Experts of a small language model: width 320.
Below are experts of layer 6 (counted from 0) of a mixture-of-experts language model. Rows are named router (the router's row for the expert), up (a neuron's input weights, with its number), down (a neuron's output weights, with its number) and show model dimensions 192-255. Each number is 128 + 32 x the weight over its row's rms, rounded and kept within 0 to 255. Numbers have three digits each.
After each expert's rows: a language model's description of what the expert responds to; "mostly gets" lists some tokens that are sent to it at least half of the time. This comes from a sample of Wikipedia text that the model never trained on.

# expert 2
router:121102162110144205090156169192090074156112099138156057075094087150087115158153060146172074135179127085099100123107120142135138111119177133188126118146124071138181171152149101141080073097100131
up0:191165075152119029190120160190151088166137124100130122174153153176136039109158178146154160176139166136104125124136129146099085138136110091153089168135139127068139106121101154098153174097122132
down0:129119199100129116151128115133116148095137071124157120195179126138142146159110170121136173091120174135162140091135126158110101145159113117149148133103152156124088140144093165110149122108158118
up1:118138080104095157131118151166104076120121142090104087171087137160161092084177144124103140078148107139123146188155113148100136094098114106118144069053171131112083117183130119131045083126157063
down1:130174135113153129129136094137118086077131133132188125125137131105146129143138152051111117117156137099093131130187115137146086159170075162148156084099135148110095163096155113181150141144119153
up2:137133144080114103144082148074069148072066146114124115145117113104092086131135102110111106094134128152080120115144134132135124059142138162091055171073067131139163102163157122104165063093137107
down2:112161123110141123133111121103124175190209139124149110090122064114163139138133107064092103095157128180103134145136138145070121139153101125122102047148119166176138127113147096080144109105156199
What it handles: First piece of a split name or word, often a short consonant start like p, st, ch, Am, or a Thai/Japanese byte, e.g. Gon(et), ph(inphat).
mostly gets: " Am", " st", " ch", " tr", " Sc", " sp"

# expert 7
router:147112123150159078178120087041196133133136142097105173111145141121147120136098194155086118115187196070109199160159083168129128135129169153144100129137134153133127119098111043061182148203121138
up0:115059072121132191152138128123105107095162166132177074138134105132142132138136126111127196155159112102116159165144175118127196171171115099125152043126096141131131166101113106164112069143095051
down0:164148120140138084164140112173156161128084148089074053170127098191166162159136129189096103150130101091157121128122086119096115073165110166115129077103106170136118124112141149211097108185114115
up1:214125129134129145094124107134133180102101117105136135145162098093166107142141084109112158133130136138088129099159108149129167122078092097177151087101054204163135076084111105131125114128193162
down1:094161109147139096148107061089149167135157114138172110193134088094138160123098132106155116131114158095132097122213144130097139093105165143142150140108128182138103142122101121121137126158127135
up2:065065117118143187101101116100158044128147100135079081193148199129124121079127087098125142125146172163143211107093154092138134117118106168149131124107106084166105147072082087139105157159144166
down2:156158126075131083127163104176135113095149150074078114153162134163092141110095018146161115130149149066144094188096092129153117132105139137201168158090102130137086128174153142050081111095080065
What it handles: Possessive determiners and adjectives before nouns (their, its, new, original, modern), apostrophes before s, line breaks, and the word piece -ent.
mostly gets: " new", "ent", " original", "Personal", "ical", " their"

# expert 8
router:135093090140094133075162136138127180141169089129126122121135091148117105120108129129124091078167169156019137178073174204166117173126094109157126117126165139132113161087122097198143182137139120
up0:108123110219130131158100145108162130155082109179118116197132142086147137063113133182139113127141162098132136147111199136142123133138086033155157166075153218142173122089126114096155152134141120
down0:098131053179104116107144136126145118164106087127109102139170138084089170095130088136146096182143098188114126105135114126127181145119214125134174118128130113151099138124133126158092095127135186
up1:142155171210123185168117186120103114184044119076059171132191139083148148098071132140140086112112173150110121162116110075091110104157176145089094137145083130130119143101139171081204080162131136
down1:096135114114202159134153123157133089113176182155117055153132171125186183135099120131085143081124155116192120153124122159132108111146080075102117130089147137195152099133110139109139111077120152
up2:163110188165163116103139090132108129066008162138103103053122097178141123148113117099080110144119082129121119114127134090172114127137164104189123148070124058128087149138173121138095142132175148
down2:154089145099051105131119077126151168159144120110116167124102189087121136073132092112117122123156076168061088117091158139172116109092049157130169082144119161137160173083172104211167113154104154
What it handles: Single capital letters as middle initials or name starts (Robert E., C, L), the following period, and lone digits inside numbers.
mostly gets: " S", " K", " H", " J", " L", " G"

# expert 26
router:112112112124178098120122139128116126136095129098150116102118137131060117098161141081160192166114124138117171130151131080148176133164125135202141141120130102129177122167177120107104074109165157
up0:132112168108093172137117158095136165131111076147136121113106135145182140118150071095144144154108113106128077126141134102128194144127134184129113093120077105123129165144104135127147096175179160
down0:119176102078075127079111165138174119156122045109124096121160143122118115126172132101163179110109131196073091145098153060168115140090153082150137092072043149126160142110105140119142109108123158
up1:081155180165095093146124097082115127157082087065091153065098118103156064115096125094154127075121113097125112253100107137098139128136110185133111080092102142126147202135150127107154130124145130
down1:097139108087079115145135135122096139137148111110128107094169128111155166107169094117143142147159124072095143163104148146129185157100190126100086212139069124167117126201167143135147085103138113
up2:109107129151141155130157150083094100160135188126124090090109115178114141158162105072105113112193129154165106128124141118124157104102174148103137142129025145156124160113085114177138170141126134
down2:133118161156132147115114135113137109097112111137137185149148110141147141126128116117091130168100166137100161149141140094195208072177108117168117179111108158098168078150159148155145187097128121
What it handles: Bare spaces and opening punctuation ( " = before a number or quote, mostly in table cells and after colons.
mostly gets: "=", " “", " (", " (\"", " '", " either"

# expert 30
router:133106175176060178172140130106077162084124133130142173163117111094164107084164085127054119142130152152143097133154124136105118142122091105083106133112159120123123143073163146076127134074106145
up0:117105121123098144115133126164143125111105075105165122073059092172129163152145109137109124150185083126112155117178112159111082111136068094223164104129078105152039161178102098166104162209093113
down0:162062059099129085191148164109146097049103154140099129192182127127090122133163120137116108124162140178120131125130131139171132140123117172077134167158148135142174105161095200140166100154121148
up1:116131077116139134178079151134140133167104156143129138131183124142142160118106102124166134152153114190152146084137151162100160137124142094146165123128127213109134125095132137081136156191069133
down1:158126119098167143094097148139113104164117152191121106122140101092107124150170098125120175091139101141140144102149174171102121161110163031050144094143112119146157140099119122147142083091148127
up2:205123135145113120204156132136145174127067097163088113125152126151115111162157153152118102107131105081147203179071160057150165106153151147159085120105131083125135156125147163107115119157068090
down2:079112138120121136088141119134149120110199113173177110178106079120154119114111178108124128163147144095136114141121147132088102118130147074159082111083100113138094187180155120175125119102157112
What it handles: Final pieces of surnames and place names, such as -ford, -ton, -ock, York, London, Lake.
mostly gets: " York", "ford", " London", " Japan", " Carolina", " Washington"

# expert 3
router:088176089157121094168127143107112098094164157133135168107066161120137124141143151142139124179179139128133087149145156084098112109120123059095103147093116140181074118095127206120100095142131181
up0:170121121152144108077191078121087139165126185138119091122143120098116109163109128101149078109084100175143183116090166092132133194061115093120132109080104146151158092146090122064044115135169138
down0:075112124112129111133129083123249184141165161173103127117117156149135166246196101107134114126077108169142150152127124170171088176182069109135093148109154098112105082090159180122132090160093102
up1:087085121160113183135108132119124103195126175117117159134163157095175122093055120133133139117173117098103127132149119095153122158077204123135170146052207170098171094106092109121156205088073152
down1:148160079129160204123135109099131100173116111132148118137108146132185137175077122133159122126101069076124172129122103153129100098189218127132172161091115077167124174118056106116101106150121121
up2:160116164137107104110081107075061140165118181053103140066086161157102059092099156135128096093128120150176166169163062133107147114131166147121105128091050178160080119162152175135137092129158100
down2:145123252119066137128095133093124148129118146131147147131113139130123120116150121135171135142138151180185127140119084131127155133154043154120136151167153121078142123124101119128140071144128098
What it handles: Final words of street and place names and directional particles after verbs, such as Street, Mall, back, up, line.
mostly gets: " line", " Street", " back", " River", " Road", " along"

# expert 28
router:101097171141116165140088107158115152159101086146099092137178096154153156123062138063083144180124086141085133131147067060106136146129112129125101079098077144179124118146125082123155141164118110
up0:147074107132098117118166118114131158119123154110158136120135112123074099100118093071161128121089170106168110175158124145084149123103107094170099086127082158088186167132099144072136095106160129
down0:156109191101159104117148131104066158116079182206170148118134094137134151149096111184121192168105179131161138052128126123146138119134110108099120123101078125116136097100121169151136123144137141
up1:135156125098123178139185137174111091137124168106115103158147128131146055121112149138116089121130111137137153113062162101106123147159141167140142148211061122104114069080084167133140112133144098
down1:148090216117162140126166122135086184121156109082120133128095093132129162154142121106054115152094102165093078200154126190131109102152088146161083162134125132174140179172159124140105122159145138
up2:126103173175143093123129139108127115140083107132130114082157072155136142160098167165112110045138138061121192116131134093111092154103188073117127146105151133162101082107143103095135121117085170
down2:108156090121130090125122088104204155166167128190103119134117117100116172109110146095122081164082140101110180091141169108143104129123124137088114146155126097114141133112131108075144180131116120
What it handles: Articles the, a, The and ordinal or position adjectives after them, such as first, second, third, western, same.
mostly gets: " the", " The", "The", " first", " This", " second"

# expert 4
router:111154095158157109146130057074128082191130146078136120080101129139138148128177098195137138174124092123148052176130142110101146123077106186122083142169146116167131140146096197088140148129149146
up0:152111154134070152079097148190137073103084128150125130133145161184161130092145151158107143113117113093124163069112173204159091143139045127099132119099084137139153166104140108138110109119192101
down0:175125115169093141058088100147135124076114099171167071167185169167113089121084150127142174077141093120151145062118138132137126108074154102131160191109126159190224112142143099104140124126127076
up1:110090126117159082093100076091074167202109185159089148090207081111095082095153075091084129103140100114158115144094097123126228065161108105178110161142105164156075144122149134135136142151117143
down1:125114109111142154129088126098104114125161168181151120093124082163127147131161141135184155103131141141132134149145129063194048141161105136095124112174166176178062171163116092123207154132082111
up2:145090168094148111148159188093107158060112121124093131181167072054165089142096089098121074099095195158123103141109101087085104163084111149109153100200143122162138150148066197096062171136137165
down2:113136126182100113106136129154090158092074120130196086145116104135066094130121116115133131114186207142080162146140166124139117142118168124122113152142181185115120129114087089167071136118111083
What it handles: Digits inside multi-digit numbers in tables and statistics (1,0[5]4, 2.9[8]4) and counting words like two, three, several.
mostly gets: " three", " two", " four", " five", " six", " several"

# expert 6
router:092146123061100147164094080112097160156182131117158070081183088138147124125128159142127091167110140130094117108160177124143189119143123159183089070091169127076109179133100121176175183167125150
up0:161132182176121161143114119064169167142095198142116150159088110139185132097046176156156076091167121089096112113060132137112162203085089119150216167102106125118132169088130176122146148059111159
down0:110171115132137093158124148127136121036095184089126129143168120101074054205155143146133122131048105105134129157165052132152093071131061044148105113139043131106152180155109126135110184152108182
up1:108045102119094117126133107122146103136078165116162111130158153129110076095147085086101112199120127201146134149101166092115144094121088186231114113145120179155079157112125106136128173087174088
down1:137064109144120140166167095208173125143124108124170152089169114142070124086171140129138114110160152064065156137080069146145160160177183108119102124123135132123146130170145143143112126048163121
up2:155068142091166177159113102141115162154119138114094109181132119146205146076168102153094152168074122146099157105102154106088154093146124114158130129088129151085073166131110148121095148087096135
down2:052095170105121103121123140161118138130107078142088111119142166118117205163087087117100133066161076142120164162081173149156141182130109130112194139079127172170092157114155097082077139162154091
What it handles: Possessive pronouns and articles before nouns, plus first pieces of technical or species words, such as his, their, a, poly-ch-rome.
mostly gets: " his", " their", " her", " v", " His", " its"

# expert 25
router:102123106111122176109120114142109082146144093131085188091143160155135160110070148104079093117158155145157123118117129126156112073106097129104123072093090164120153149140158108097089139077129153
up0:101065129138144064123110080109128128015133132190125151143123090090150133073127092139156148102141156183149130142179153087145205110124183115085157111101153120132053139168157181099121085127136128
down0:114128143106090153035150120107127182131098164160191107095120102131163156137096153144123117143111116144101125121097093113176120112115196112137190071121166168168148116147124157177124116144168132
up1:151112146215011092085107104153074195080099215092116115151090093140084107091120114146153125168157124102133140139122106110145164159096169128134099140134157078150080155161113100125109124150109179
down1:101162135154084205108148131097172152111197133153127129129141149126139184109142154094122179099145164072137089132140135056110098158094160136117104210103163150174162135096193087150166101102082163
up2:131149152120079110111129097197162126163092155168084131139127148108112096115151160122193110124155170112116152141133127153140134175169153140173147140081163102194174129109097164084112121182152157
down2:120176123124077085138133154113129115134103117077145154128194170141138138053121152163123133142125159159105131112158132110080104121196069101089110047095122172168152102117107149154149148116077103
What it handles: Zero and nine inside years like 2008, 1993, and place words such as United, Brazil, Washington, Genus.
mostly gets: " Genus", " United", "0", " Website", "9", " Brazil"

# expert 23
router:140165082060111089152151117161185134129155117180120130071156133180188114102091095148107111077121167103201203157184129144088099108108084143117149130151146151054115120106110131107158110075097169
up0:217137102136130126095206139099148142166149148076111118145157138172178110097148125193150090160147115090146151150136092095146139115132123127120145131098107120167191134101128131117086131136090166
down0:088193132114067109151079144152187149171181168048136130180120116107104168142110161060110122152114163097129136092123080096140123181142146061116098098134111142103160127067181136076160165145077205
up1:064136098138118099126151138141071119140152138133172082114131066211141076101110095179153145187118137097160098137108110120107146107136120160124112142115095159181180134074145130093171131133128090
down1:179106063089145185127164134117154152149168109135130106120196109156146129113108140151109134125105144159147104094084090156140152185148090220103124123134162143156173099121115097041188134138115111
up2:118118112130159136107162145102103068125161129098116061167122105098099100133107064113144165103151136092128143095139107192164181116143128097135105134144095120136136200143105144080133093151139082
down2:149226102103138122087138151133131126124173123176100112164048135162056152097125120123159134147128075108170129069039176136104145141164173118198143130137086080145128135121158160124069079127140130
What it handles: Newlines ending list items and table rows, section heading markers ==, ===, and w/W word starts like thwart, we.
mostly gets: "w", " w", "\n", " They", " W", " Wal"

# expert 12
router:099066135138108150125176091060151100088157069124125170151121119134175127094130183173169129131097140108133102144174068188127098134099120122090166159135146128140140170173135164130123144081182140
up0:110118065083060179122077088128135129108128111078148100143194127132113182114110114130144124106129155117164079126128098079129123121131143160152159121127158115138151136089144084104185088116162107
down0:140147137107155121179146181144057125148124089145117158127084147148162089183161112102153143177117133124108147147144171181148108130093119167130088173112079154148126098143126151114141189126092164
up1:102093123148110186117088145115123167215129192147111135118084109098055135126182092140063140170132123082122111098133142139153172087155110056118161124090115157118133134147041110161099109153096151
down1:128166102093089105069143163084156149089092127180162104165125122160070141197104138161152153083113115142140143132088138135100084139178120129111132205150114150113115100162098135132092135157130063
up2:118144095167145161141124102129070078144142127131128109092112168124111206173110130107139190096085138164144128158163135168154108088139203106165115192139129165108042115149124102118110163134081146
down2:194139156101161136102108130178156110113156146122150179151064125140123169136151163118099137205181119131082169119137117134148056100120147146105138174101173123087131131185138145110126097152171074
What it handles: Last digit of years after 19 or 20, closing quotes after song titles, and noun endings like footballer, Cup, -idae.
mostly gets: "idae", "\"", " Cup", " century", " Award", " Championships"